Experts of a small language model.
Size: 11 layers, width 320, 48.3M parameters.
Experts: 192 ReLU neurons an expert, 2 picks a token, a sigmoid router.
Training: a variant of Muon for the experts, 358M tokens, 5456 steps.
Below are experts of layer 7 (counted from 0) of a mixture-of-experts language model. Rows are named router (the router's row for the expert), up (a neuron's input weights, with its number), down (a neuron's output weights, with its number) and show model dimensions 160-319. Each number is 500 + 40 x the weight over its row's rms, rounded and kept within 0 to 999. Numbers have three digits each.
Before each expert's rows: a language model's description of what the expert responds to; "mostly gets" lists some tokens that are sent to it at least half of the time. This comes from a sample of Wikipedia text that the model never trained on.

# expert 4
It responds to: Connectives and, or, but, of, plus subject pronouns he, who, it, and suffixes -ic/-tic, as in Systematic, Museum of.
mostly gets: " and", " he", " or", "ic", " He", " of"
router:503528522436446484492462467483455552499535504482505513545552565512493532478503538500522563446490480461478483551485520560540509441528442482452514483561493522419511534453441549530519474495525411473510460576481498498471470549520523497515460560509477516563462509448431503514548485537431498476542595532506435550455445473459464493524599498486570540474451526524528416496501575490587537500544487482504474520444548435528560528548429513519548558491464531494564524521488498513536574486510560
up3:459531505537506524520417592563516539501428509443529504515486524485471595526502540431467542527548479488534399510503483549480465556447539511495504464529496505474477594527498480506478487467435540491528536499516589475449494524518496529468434523486457476586513503540488491533512488514533502491506432516479513523531502509518462486469572521516500435484433485495451502536552441555604484449474607422536547466529500543467489436515418490503538445489519558502530530480547488487495445473515514
down3:500467544428479544503576489466421509551569507526552504577509526487493451498428473503474492519520515541457466527513496477595467521425493416457480476495491501502444528503552503465555559536561456568514532554451531540482434519471510481526533432574480507507545461489579499502523511452498469507520566511541446513517525415516516507486510513498539504459488478506497536465514485427469493534498499507496533544450438533453510522522442466506523533567435526450438462456545420491481497494429501
up4:531421587444473530529527488484500472468519492525541533553478533431537458466516457503485530532521465474476461531515561490523473437538573496470487512520439468517526501504520498529523500536551513501535504556500503418438485510463472526493506470561487463398473526502470538570532480511456474476481518471468493439462461471508446465481483444481521495495506404502522494481521496476384498476486530503509454499493483466407505546558500535517535469592504493475445523456509539456437510533550535
down4:532476529529553496506494528474534512484491451483526568540489474442544523534419509470404459496502569522514545457530523539542499545548511476561514573470550507541456490469534527497422529506490457490485551507458463432445443523533513466558566552546558503536499462492566500523513582479481541537484463486438542503476589545451506552520492449456496508509467610503521428510479502438449497499496550455469511575504557519559539520476495458549475488496445494511489463487513523499510540462514439
up5:385482513524489517467603519539452566463502413477487546518524517527525452553531488527480418477477543464469466511567536501485474438539465529471384566462455548502505549526507532470474511475560485481451456531508481497505489557506542566556482601504535457500508501547521496475482472544464501471514439483524506477552466532416525477546502474537507476445462521503465521527483464493509548519505537517539485525536481490502507484526527497606463465514468553522580541466504470531514498550521534
down5:430490549523503445472462481417500478485495471514526502465519518546487485531438520513551481485488495434459571483520517524446469517435492554528603561529470513505517468468476549537454485552481511474535465547553517498511462487527535462426547506527487499518513512447483557533457544537462522418504509489514501500493468494593533522475552562529493483481461516491495538514500461524461491436454491510514502526477561528512456517495355519460585568485522448495405428447557559492476457498543448
up6:551496515478509458409506484430460469527466546502491504542407506442464508484456502478483423470559510584469565553508553488465517531472519460490482434501568487537494459459488520510524490507534518555528592477588490472506470516478529558491508421463467484500578454577463527569545484455486487438460524528498494480559471525497512503483451470430489409469488494500477428458490604577498451434538504557434518489512468373434511504531491537476432495547473475411596543475589501487416496457468451
down6:446528509570496516525418599505473587480521488463438569497572559515465452455509533475526519488422514434490418458541510557499535477547514444440474521487438533496492483561456543474508515472439514507442477522436485499418493541508485505458468488565515452463492562466543481513542562531477512578530496391477456524554545423483493472547537558418506509502519518457476527557495448520541499502508488501486461533460514550546484455462484511517528521536488417629509475555535497497577519526505443
up7:500417459550513492499546489554531548499563536438518566491576485481468546575470445457533525507508395524547512547522443489507513502501495446449497444452428543482512501497493511466515510517476557486480476460477507534504497521573481546542522467508527530518535487467471485472475491501430515525462482507525537517507510502431509497593555514609466468495510515447491491442516418461522396459538517496484491509496479488448528522513405417536535512518430555527485524525442423463551565502505516
down7:509491460520499528554537547424507523542426515491483467555483558525520499413491502528391503526468543493511516515501520508542601543473555584558542481470466540560510563493490481466573526461519518564512483510507454502516515485451550434501477554486472443454439518468494510474438555481520561455513540466520495467496529481538431499503517464472529456570483586454561554586464479465524564503504435523539478526546520510482567483472514516533557601499544533533504533482570418561507422515439483
up8:524474572486522480500460485468517500481498474506437484493481518400527529525547509508507485499481529488430541487486452517479482412507522476519494486557469529478492486481481552455555461537453468520508530488531501456572465577478500512503549485543512531494466476410436563565529489488519509547419505451506548522375463506523521494467533487516509471428477483505422488467549438503528532563503496499507563511416533557520580532514608508456518543568506433493500488499459495580504489475558560
down8:468535473569553517529457552486481504468512530485500453494535491506468534512554462558454497456520537561491452442504475468518530510484455452476457521533478518463474547454550463516465532489484519446523507510541486476578452501492489545498437434517522491486594532542520492563446438541525395463533538486544515553475596479510490499464506462550497554588514452517472481522472480516590503467512507458495466488516450474518511484551487539536541428518510506489451490468600446451490504461517475
up9:512458567476470517473546546532415530537481565485459534553537471480514424479427479489516514530534511480534515562584453500452576488510475529473549453478536421470495486466486474565518542553454488569521541500542534538519479433443554564447537589557468524506479469597471459510562559484511531466583542519551524504539503516488455491511518488422499572523486477465493454542502484552443528443441533520504584449530554521517404511530526510524502531429540500450429451503499485523458550477531467
down9:449621480541485528557459482487589446506500507532530486452447541490516525480496540504421549494474455531465460550506555503497429473526506498547487516565408500496532504465452524473491457513559493476467428512417494478536464481500432565475411485439518430471558579492525613483428462515489453529457422459443510486500567512501584549445506482568510419512537537473488531458590535480597451500552518477515445486497450459492511498471513537497453492578463526536542520486523507433581475429467549
up10:580524644483544549551519508493472501476534512498421503521477503433468538562512444509589433490571481548439548468538449470505478508453476484592471470506454501457504505556544450482465562494444480541496434497464522544510499517494501501480488498429558486516507507552494516468505489502499528490460501463447456507475491514525433563506511533492418446583509558560515487564557517461605479508473449531462585445499466472529551507528521488465564460489562514476474437561553523467537489465530549
down10:467502487527481480458500415529515493552440490463566485523538568480559469429474507503462564481463475596541486452442533503469442498492429501446497420436537507507463484465461587534428435496501483466556426491448445453532431574477547537442456545543527457478525510382509483509498439476446494530518502444497567476523528471475442539532482500442506475404520429488540547481505466528518514569513487534458483523510494543480504552579489486426461496529432517479560529546534552521524500470470496
up11:462453581490507503582461509517555546468519498476578519506460489507535489421475512526510498511553517499436552523474557443522511521548538505468525413496475496466427492503530477594511548485522474563497486476542466525459484494546515499389507465534503491491380462485489487549470481502561476459492493456477499505488541462526487486501463506535480531454524483534483408506539475465491508455455521538564568498525532577580459546501507552505532470554486502558460554463445481539500558527500408
down11:525534502534582509471521525488474449447483459472480577488469548415505472486482516517496457522483544500501479458491416546491538428440572564558418582505451568597522487467512527526450422518480461419500449478509471463538546497498477561518571511485472511412543494543487495460523532560432536419561558491520456498493460490469502521512512501497520509514514506553528532453554477498472515515558528488515473541488528500502503487524449531463513535491475507404504434505514512512449465431528566
up12:436506389422460575504491527391539516510421491473537499471447476479539517529471543534570535523542540461621502516473429520544480463474587478509420484570510494453513572544542480471532545504542514495508524486517494469499464514552474508554537488479502511487457503572479531503562472444463464426500535540427464555508497504500495485519452472510460470551467440527577497545479447461533568434477579481598498523502481557490443542514482427503519435496538510401543519524488443502543533488458565
down12:536542516458473490505493528563467506511448494526477497470524526458505464538471496476505491477524461483447590475425569499491517505460405552533639537467553470564459477507475519515470490471507546494456515527508440467466541530391506509471469504467491463568459495511532494505420420484518488534519451457578603473528546462513572436499557582431479527494459507493537539522509515529432527437530434517443518493462503495521527475521486457484512525527490524447536439510601557501451482469475453
up13:475402450482549504512511473437523488490525536461517467532389466530501529490485484478538538470451494525541564433475525455439541493542548555507533525467503549455534508547516556484493496516493450455495513508492466537493455502531517517551453515483520492491454558517463503508407554500436570553477490514471470495503444520456449474506476486477438437511479497520494470551495512572551552513520491486489455471473539502552499522502466466509536516529510484471564481551460525474561533515571514
down13:572534493534513501503531514535500465485458496577568508458536427470539444483448464519469474523476459442583497513489520517540458512548528442456430465487569468494450460478538496518475444493511538548508460464511498450495537574511480520487458524532474464476538467485462397475497492476434489531463443441537504473479512546547489432522453482503560567527508520531544470512525528416494421522445536483443447492482484452419430504543522481489447538518423461463409454437478469499510488452479491
up14:523489514419476557563493460486526526493551516402554586518469473495559483515504528544523527542530468510553429572492448584543502524441480512517521491557531461519425494495529526459498566541486513519542485482533486483480476525498499537554445477531424464420548434513437533411448536545542554546499495593457542509540455480559442516511508529523517465415450493504482509437443452575463514477464527477528566514507488505510549503505491508440574504463512462465493503565494465537492582446487538
down14:485521447492468493507486512512495513541469474500503510504513506507419489533496458549488529497436475491604573451411613456534537493544455443466539541472483479411502484463497592591520497485441477470501504443449556497522569470528502503521583569483557475530520509506498463530536491413516442448526475428538469514395495480489544495435518480439482502561541455483527513525476585487521494552481468504496429582530493471506459494516485483544456482513480534457495492478493557480522472482444514
up15:442556508525517491496594565410495479473480523479421487509540532490531515486490471497408542450488450494547510489511510485518498468567541472480481498507452463448583535443545554529494475491541492465435502518545495529530472517486456516517485502530527568527516582469549493443497510504519444515563502549507473492543536492462450513485497528479465452489476558511442454481502584404525562454450567459463539484490473529533498579500573472469572559489502568521552502505503461484516554517499476
down15:462445466495453546487526507582528466419530491483481481508533464467487530523504474457485530484491491521507608460506466451446583506427483471560484501573468557507500522403551477450585540428472459493575499406500481473548535458481485480465529461519446477516497428581502558557442555440545539541460414473522539550514522504468535454536456486497433438473452426439527494444470421522560451482467416450519529520550461539536483518511485482468459454480533481470462469507524511525529504554496574
up16:538419477503486482501511486537444476534459515548549534496522530488547529591469572573451605459552454500474498516453467513529514470468477527498537522510520520508472495484460438458531572518471476540520491462444483577572470507494369481450470467499479475521517561472502465524521463471414480495479496490476438505490514509454512501453533511506518503535523577464451520422542540582521506424576582504450512489448490424491439513447551511464488480464469492418517477456405471444519503507459473
down16:418500476481421560535494514512553499476461521539546527541538493460401542518564455438494502536547542478551592433492525535525497547510542478515511471492446429550514542473437484515555573505487518479473479525483583435513507531529530451490542558510480506489511442553556479584526536546576419496484497549494484457429464477455471489515473499504482494488473480496519456520476495482489557575510441583524496424532517468472604458484476464497491497484541527505547450508469523552446547505522540
up17:515478496550472470478517480565547411564492559523535487496505445497453461529504465525490505480468537478467537556474571560530464477510437480549517477472537477481504528494502534521543501515544491456452479533438447549492530566491495500480448533502582541485455484494454474474547493494463453474454489475474539523551450534449492515591580514492548568506492511470596565479494490523521495486467482482496447465430444457524574510568448557508505509502493505480510434556428606541507476510490460
down17:508513461496490514475502545440476525446539469539543565407478498465474533559562556558507528522471527435518507474480496497496419477528553476466496463550501485509506520534472542562543487502439417579546536539468480470549450480448457534494523523465527485553507518486511447448556492454505520448470489489498463375500575467453525487511491519524482519490515474555476401532532459418525425451548484529531485535505465501442539492456483478489450503532426507409506529534495385465498499512534537
up18:519427507502495524549464548483431489511401559415487501487537498503425488515497534512472540508516467420541495500449490554480483473542460549504534499585533513522518500551560464476511504547460473496517468525518546493492476496501455519532525521533471446513520514524521502556468544509462530539513474515527499503485442541452507538466512488427438495448501549482548511478512582514493539526452501523519438529430479470511447585519522512498493559533528486555501498508454487523457591549552458
down18:504537580468552540517466472510519512467518497558503473489495492486495573503429529538540442444503471450480411477450495445494477540475518489483463524534496448450498512468487576516484555449517526479514465540537531511503528517521527464484489492472489542482500497537516510532535480477562536460473487449510428482487554564509536467508511548568515539458534487563502463507569424502505512567543507515499454503490502507453548417521508448491505545511507524459488553436518474472516484477427608
up19:511563483435521485496418503446442487534540494474514506433481461519496451540500427484506542543508506469512519421494423586407403509503529479481530539546487458483517630476527537470499457425454437477447575622451455453529548520495517520513458508536532471491514452461555451523521486538466480476482437494465509473499507451539467436461435495525560580545477484523514448556521480517533472489438437509521468508534544458459464510437450500469459444468473493436524439446497551523515464459525514
down19:560573481422534506480459467476550497481472520472490489471445447494443530481499442509533436463472500501508443504460517436522575501497531540601497459493494489566490490524542438515466499535495526470500516482497589484449501582505531517576529487528487618484506502582491520506447461474537549469487522528479466543575449473484508449497530511499458504422558477475489486469508569467442479543537494484427529492510480537528497517526520465483503562508489579504505448522549435501496492523454496
up20:488553509508474530545516483554512512472461524487518493550497436458509518535512424510517536436494454483496450535484440474494468476536546445522512549513458528521536479493479495547583535477494536531515483517498496499461425533478519493489506560526571513487440546519472547457539528428480429451441396461574501424544529465486499431497539520550460523524572465493460459549502526473467567466429452533598523450516490538491528502477469470458445444498453478530522477459479549469449476407439495
down20:524507551529421460486483526495488549397503508526502419494530566541528537453509481506532522507568557553555466446497504425515472531533527506495482530544531491504512499560520514485451517545555525562472528496479541464520454511540400434430557462545515438508581464552541465526430513520513526504549458523476551519477565536497422562498421485462478465447533474378534468491515479550549479502532437454492521555438480420506502442553456516499514500501516521453511483459505480467509437493507511
up21:526503497500449483466495544516456434484533407433512532436541563527516441541566530459478542505553450492554463626540469588490528483454454553583510520526578463516548507459522489531502446458483507460500526493540482542554518473517518463500515479507486509514549481402440411429509490496534406542553473473477470444542558474539499565528474503500554548540479496515432512444487535523487560486524558491563547558525460515508473493479511549463507503448450528493557528575573569501476545530590561
down21:444457492445495547446515452538535516469512542500495507507457492541446594550464475490457503506444567479458535468489482486465442537488569518442454563535462497534455470505500476470526528530564504493431506524495506484511537565490536516483528480490466531430512544536529510464477560489513528543468489480497501529570508485472502436477525440437446467417515518476531512517419483428433462529523467505462538451496510520442481480523551434454473461524507489512414514469500516483500469479475451
up22:535536491528429470460530439456487462513451552480499484468451509520483485529506491398548480456498586443534525472454515524537534480547497538523531494419554511505548464536448513494512513475527455502533468511502501540517554540512497421558518455475495485477466487520546434479463615525508505479509572498565440471536589487510463491507482516494494537440582448494451522463584475557486558447450492536543532500552527518496561513554494510471493471450480525529501419474509526449568495490519532
down22:591467553553430534516405543539460478527543519386462500538558441423501480520503475467483517469503566478531474478531417490488451456509489435551548472511483522537451539496552496413573432554524497504535510429459495510556437506531524512541463567471453606507522486523492466463527456568472472519604413490458502608454474572570495499546445486535511470523482446521486477480509502509492450494461502491514470512521499474489477469507549510581500478586551519411433519515486500594546482538486545